From a checkpoint of a small mixture-of-experts model trained on Wikipedia: 62.2M parameters.
Below are experts of layer 6 (counted from 0) of a mixture-of-experts language model. Rows are named router (the router's row for the expert), up (a neuron's input weights, with its number) and show model dimensions 0-95. Each number is 128 + 24 x the weight over its row's rms, rounded and kept within 0 to 255. Numbers have three digits each.
Before each expert's rows: "comes after" lists some tokens at least twice as common just before its tokens as in all text. This comes from a sample of Wikipedia text that the model never trained on. Tokens count by the router's weight.

# expert 1
comes after: "\n", "(", "°", "N ", ": ", "- "
router:133116131096102125115148098176125171126122113102103150145105139172127159093142157139151163142156090143113118166160116097103113100123099132071152126137131137151166158126126132162100081132118113157094133137135173155138111144164150126120122142096070137101070108154129131159140114135134124126
up0:099162157122098128151076132108077137091110129103071143158147120102151144107104130162156146125121142108117103162145115152095113178097110125138144150125118174119165142112091106137143151124133088142158103189149136159167159157153098163110143128119141139123120117143137151179147116116120148143
up1:076162132111102127139155134149162171139133119085130066169101111114114109109128156132160154116124165110124165112154100138141162089098138128180104130096131135109132110133121119134114087142107118119118166114188113158139138115134147113121125137132127115107086124093186155116112108143149108091

# expert 49
comes after: "in ", "–", "(", "In ", ", ", "March "
router:135103086115153091118133118126128147146133113147114114131131135097086109144077133107153099148140137126160160149166170139103170115131101119123136123163136145114113161148145131130157128148105148148107130124115149115114135125123126117126121127086179136149140139105094105107096129119119066159
up0:123103157141111169152144128119169072149116140128115098114127147121123087153125135140121166138168126158124143128117097101144114124134164100084102114138149166135181116128148113104076176142147133119120172131127106142139111103118136130132155177128160121134139144097142126134128100138131129125
up1:102091133111120134111169101132137130121124140143115132105132209117093141082119136139081122138151098150116102100129159079130125113154148122140097147117122125144174112129136086104083150115124104123135136151106127134161142108113137113194122131137153131134133129099116119151103130111115139154

# expert 13
comes after: "'", ". ", "was ", "of ", "to ", "by "
router:120122120136091130117082159147075106098116155129128134112098125124101133179106141116169125129118143145141136128146156132073156148137114107151154132157157117082140132123158130125147118136138120098111139150157151111143140109162159138128181112107086155148128116142088136131125103135083087153
up0:136130130110111133122129140129107121115156136097118110090125130139108130130128122117132126141109140135087124147106176118116082146159161110136129107133133111133125091094133135122090098122119158124202183162155137097124126083171108114169158148049131088132104123130143134107106104182103124152
up1:178108118091125138141117129095149118129127104126118108116134150155129123069126097122107110159138122173148135117135149173081141093107115113141121146087102129142149169084128150136127125109123146112088147157139120149161148136126148113118174154149113153120117136154169139140091160114173097133

# expert 22
comes after: ". ", ".", "of ", "to ", "on ", "\n\n"
router:143127131122142160164144148073127074120150165119153089157108130117140148120133142179201128131115131080147117151124119120136111110163112130131097110102120132090094100132146146117114086148156148158118140140151147115119117156125187118150158089128092129129095099129125103137102183143126123119
up0:157101119130102124130119098122163114167183126117097154110138157154145085130155147116133167147116118150119114135168140141140118096144143139131112113140131112111146082145145129148180111129094132164141134134135094137140164111136130131142118126172118160101123146119183089102098111119144133077
up1:097098128083071126106153138122107156129130159117086154109118135145114120074146137152130134102118131131105121113116138161140163135142134129112126108093162130115099138120139113127168090131151090133107100105135108108176154080156136158127141111146150106140100166127163141097170095128126153102

# expert 63
comes after: ". ", ", ", "In ", "However", "it ", "there "
router:166116105122072118144057162127086116127155145118127131105135108119090137097137120099140147104179121111110148149145118151130132117103122093162123132101096147152156126102103116116145153136137133186086149157125127103121132114165177112121156089172158151135132102134167114135126125101148119130
up0:115171118071169126117119095123107123105133131144128131175121141114085135105130135144127146131109110069118167190149124134124103107152125123156096172123159140127133152119156101134135097124100135116111142118134120099099073169112111075114151123151100086139120131086152105150122160156139136158
up1:111152119137104090107139101126124123130108121122132101109119156153165160096148120121102118168139116116140128125107135142126120118103101125176103102136115144148084126123121121121101120087109141091160159164147118137122089180158128112120140141141128097151116123114145157150121166133122138112

# expert 25
comes after: "the ", "of ", "(", ": ", "-", "The "
router:125122147073149091115119153152134133147121115144113112126102113157107118152158121137128134113092129139119141143143154074106131141104128162095121157071143116119128121139134159147160158100146134132115121129137179159162140126134130133130100091112150177089110115126173118137116106166129148117
up0:083129104093147122119121141134132116132140102121130144101145109125164120104125103117119069097134113139140155081092105146133149149126142124119079148182124133180128138157131098134132127118125146137141179124127150148107133136180169099154127133104139112132132106134112109149034173116103153167
up1:147120159102097127131155136101108156145126090149114106126132096120130142099111133164104117138140104130121149159158099125141094122115145130152156127130132157095129128088154175095141154113110136186137108145180150150169108117163178112151090145113172145157154138098118137131170137095125144158

# expert 48
comes after: "\n", "U", "6", "|", "5", "4"
router:146144136146133094112143165161150097138103142089124107102138114199165118119098120132134120113123142163122091159160141144142132112153129156132129142142112097144132098127097141171157161122106118133121113164107148134139108140174077153111117149108061104109120086163152125134107142139145167164
up0:099143091125152153135148131112117175137153154153128091159123109152123116124122135112170150138151143093171142082133059129115112177126158127091119089116151134136131128125081097123110112113123132142164133144101122130116133135138087090115207134147133119102131120128138121102137133115140107136
up1:093112204148143141132063126159137118154136152161088118110119157106105100154136113106140146129119160138092115151137156110115139149151130103167114088127145111176166125113108103180097117110133107103122088108123092134140100143117130105128078140136127148153117138145174110118103133148119160125

# expert 60
comes after: "to ", ", ", "and ", "in ", "for ", "by "
router:151108169115111151100138102147129116139105124128119097165139089101155166130142143083116105127165110065113129144143114145166136169097149131165132127123123149142111128113124186143097134121099141148147102109161142133107131131127131153121189128095125126131136161131145093136107126118079106137
up0:159140069127135135120128120134119154135113102128132115121114145131105149125080117149113178154132053139120113138131150176138141145121119154105113135127140146141140155083099158121141102120125141160116074121116145112126147164148104137100158123091096121101157146112151077114087145134157109106
up1:187153115124121145153088096139110130100099130148105160166110155093133110118105171149137117160157107130145144126090157085133146123145132129079184164118155130125125116127104145123165101145160119148128101137116125137121099116121137098127101145138110116108131147136099170081169144125110137061

# expert 11
comes after: "as ", "is ", "with ", "in ", "was ", " "
router:147104100110118143126110089081146147138145111112100157129155120118161145094086167132093068188125141094137134138181105168113094152145111160111188148168112127133118134130130119177139157159132150130090130124094126145098115106106109144141125131145096184143124131154103168177115127137156082145
up0:114119101139100130123147162118125163136086124160087141150074122120111131156138146141128161126109094134131151109124151099117136150162144137137147083117171133146112114152134123082157085106150117108112143104099105110132095103134104145154191098128113145153159144137141146135139131133114152173
up1:092118119101158092156140108120103119164149125083112088099121127099131116133135171120116100140130127102089112138131079168097111174125138125142104139136166160137136121123061126091136122101179146187103110139138100142123178139089103111147170148113123141168143133119117106134125170141182164137

# expert 29
comes after: ", ", "200", "199", "201", "New ", "("
router:104127105119108113081145116137175170148144087123153149137109120118111115117159134158116094145124115112084133095134151124131097120161162149112134123136125145108102152093126131160122116098128160157141162077110117144135096092134133114121123130103164132128163105121178095110156107146146118117
up0:146106094141092161115174134147156168112134150153143100140136122145149109162134133172187133169139103128087081128110096162172127137163116133138119122116145088177135128126129129091119143090124139144153128132151117100132126127128143092127115122156132153099122099170069130139114166128099110168
up1:123076162134160104143104138126118147144132132132106153135136096066106131115172078095090111101105100135160091151090054135154124148101155125158154153110132156115133143135138107142121140118134147153141133125110112134137130122173131133138113159140132138127123089115135110144142165129150088114

# expert 26
comes after: "201", "200", "202", "199", "198", "197"
router:154167110117065137099132130160120129116108134159112130144123137103099098109135189160120132133132116112123109173147160170112172137111104087150126125113145117101089115156129114126166152164139117151143127102141122126112130075141106150168130132160120125083098113158119163114156105090092102164
up0:115078162085114146111154118122144173146107151150130122108119112142139131154126097149158104110132159149125146114161144172184089092113137112152134154130094111142110135159093124150122116071158134098143136178120110135078092133151097118127093166133135110103109140141114136101106133081117081122
up1:154091126171110116082143167109146124141096159120170118109147134105117113115176159114139087156091091118073101115095155163164086120112150162167131089124122162184127169141117135099138123129115128082207138159164180097152110131188135137142134150092107144171113168127133123137144096150128129164

# expert 55
comes after: "| ", "–", "; ", "'", "with ", "on "
router:146141143104147150111147144106162109085107110141102105142120139147135131115079150135091125149141177095174147145136145105141100117145151124111120119155085080118130149110115127148103152173127100120118108079125125154184139112129124151120137131128122092112136140164110104137146181162108091145
up0:108087098110125083126142124155156140149107115138130114129125128090113168111113127113143187158094121156132185122143131139170115131131119096161133138074141098137119165162116094145117093143156097129077116136157123119105124111094129137092110105122173136126094137108152149131117103148177128157
up1:132144122118094118094182086094133124143060160129150063110113137085089115151138127120131155142124158097127123133119143113115175102135167138113099151135135081136163169150122111119144111111116116136136150124142128132079147105115106114139133144123195112129124111150060139114153145152162122151

# expert 28
comes after: "of ", "the ", "in ", "to ", "for ", "by "
router:107125156115146140101138117134128105088126180122123148121082111080126162138158138122157093085144133160129148125116141134156183156139135135148103134125178093138142107101099163136130104156092103113138124113149088110126103139106141132138130115122137109148105127140085126107143124139149098136
up0:134084096128125117139128127088158153137113112130132134124095122126133144156154122125191110148122091143124121120106119129141109124131081105157147122102174128193141099124139143132143115096165133126147156142096170126108138082157102151102179165105176130128115162111087112125107102138111129153
up1:129146148154166093160162134087143158109143091086159128097072117141095107133175122115150118194115094099126138125156100132173125112146164164119139087140117117125082106102091148156135089123093108127122098166124137140138180185112140129123138156126123133116130117133134102153102089111152131061

# expert 36
comes after: "he ", "He ", "was ", ". ", "who ", "she "
router:070122103134122133122113140161114162104124082127136147173135129136115125131121147150143107169138175144144132135091117163128157137128152122133111113115102118088119146177124127110121085197152110184121059152122146147101142113137097136127133130147164127123103115137113149100086102135112101118
up0:153110152118155130118102125134122165146116151111145134125108132133134116168125140165104101111119136127110095117131153132111077142146137177103099150146097152139140100156110080127167119144132110113072126143138170081148133145139132112124140111095103116147161137108125164128104168101137139107
up1:132116129151156135144118125133120144134101170124115086171178139115123133180144142150131149142121125104121074136148150127075147106114109152155135130104158140123160135156092107137148158133101161119119168117107145084112135163114132111103126116139105141141120121124162081124145153129120097187

# expert 23
comes after: "\n", "| ", ". ", " ", "\n\n", "No"
router:129092111160178099132109127145157098112151118132123104140141146150105145129131147116131134081126114161111138126120096167199069114138133161124140128136122115135088153119147147139163118133147109138063111118102129087171155125173149148110106168105116131091109101123164149109115132130132108126
up0:152162149132146116118129146120168131137142145127114154118112118112109153159133118120117141134131172124157126150102146117114099115089140103146127158102100104145137111099128141117151099094090083121099132098107156110107122171158162116110101138165117104214154156117139125118158117128129131092
up1:170160113134130119081188148051115105112138133093157100107099137147109157138113137117129154113129174113121142145156139123123084134157099131142126136101124133198132168140082088116170140141117123109150116149120161112085135117130161142114131168115126120185086127151057194159155114120113111130

# expert 58
comes after: "| ", "|", "N", "MPC ", "1", "200"
router:149141175159158109121164147152152134146119154154139169123155110163146129173128120162105130129139117120116170146182162133109111170135155156131152140118122131128152167097112106147107171157131137135110128136114115110133138152113091062176100123102095117157139123096114132117106101143115112107
up0:150122126100112107143125129096159135101130178114136092099154101132126137136176122118151115109136134096068101126122156153100160173178158143093099087153096115150150132109121151147137117130093153100079096174132119081099173118150117143133118158107133159140120135116136134119144143105103163122
up1:127128115185144094160140083120172114142154133162120155126073152109175147156117128157149116119119132132192174155150161125092137120150115087145149140107143111139114136155105150142135122091146098152143113128118128122127164084133101154147096138147116105128109133111122126116133126075132148155

# expert 57
comes after: "the ", "and ", "to ", "by ", "The ", "s "
router:092104120135159174056096163160102118125134122121180153112110111136163119154113118059110169140148119151131080098113159140148159148092140093134115158133150082138117129119120131140151139133144110135182147106094114137133156140099091149150162105102152084145124154141096123082118189119129126107
up0:149135162117114124150115169096163123170145124141138138135068125144124122146119121128088114160124104105087135163192121128126089111139119122124122118141111142109118127146141152105120130135145144119129143134111156102146138145127155099120097107098113138096104086105155155166139133120108099108
up1:148138125164128154109112119139130127113134104141166113161082152140078091154130123128122115125130155096149148172130137127096129127121143093124158144140149114122112079094158098137118120119133143085140121101118130110122143094117134072171179121138080120185105116119097139095103065143136135122

# expert 42
comes after: "a ", "the ", "-", "an ", "to ", "\""
router:161125159112123121130093135132116133111156153148140148163142120134121130124117152087119096115107145106123160146134120136151173141102138105170102142111115114151107115110121143136125120154129129079140140146152126119143123127144124131115120158134124128137129135079124095144158167087138091134
up0:123121163134125147150181160080127131113115103157091171122127134127139158138133172170142090176119101129166122117120152094101138121132122123099152105142098113083098124105116150135060077111126116137106144092137096110140133109132119126144111139181147110143130147089172129147170089087112133129
up1:125120137089135117143153120117126174149137140119150117097135156138135134151114119143158128156078104173134133144142086114141089105125110100117125153082102140139122136142147108141060107155152121107099092110125136146141138166123112143082099099148093103096133155114188114172080118119073140125

# expert 3
comes after: ".", "- ", "″", ": ", "\n", "W"
router:161071119089151101103117107150128163115157095107151107140150122140108173094170166143105161122100125156039132121103140132137126127129092112151125134146093148173145110137121100110103151120162136123091199184173140153110127124161118110151146145079109131182103113142081125151147126107095148163
up0:142127141111134117130144125121123099094127142122070143122096129070111138120125119128132128159126133139099144129114168152149122119120124100146181154147141110109118120085126130135101126118152104155132137154138154150129103135157140106164146119109119125144126096154111089067158180099130141109
up1:137118193115107104138074134082128096110137182127096171082096165071141164100174108131115098134139127171094127121078131135159139139102123101126106120088121148133117145159143154125071111115112110111123118079172118169141150107141130143144091107103120116149106150151117103116135151093143121082

# expert 52
comes after: "the ", "'", "his ", "that ", "s ", "her "
router:174124127124106139132132145107087146099139111137109139146087170121126101104112130101135162132142134120167137144124111103165160139130130101149133156139116111108135099136100147111118095118167129102114149119151109099128115144091135148149128112163150158171109142114131116100100140131110118101
up0:148149129128113115158166109116095141102105151107143119149134170147156130153142100125134119122162146155139155133121087157103134108139153101100141120129127090155141113151065135134082124100126132151129180133125115142070137178155114107087112133123131163160130126149176141140099127098111107168
up1:127131136134137110128128088116116129134108135097123112144082130141136081136112084119121119177123177089164144128136111118139081133179122137133167189133138062133125138158111148119127056128114148101138120143150120106117152144088115160122156141136140110141127103135080114111123107170119143098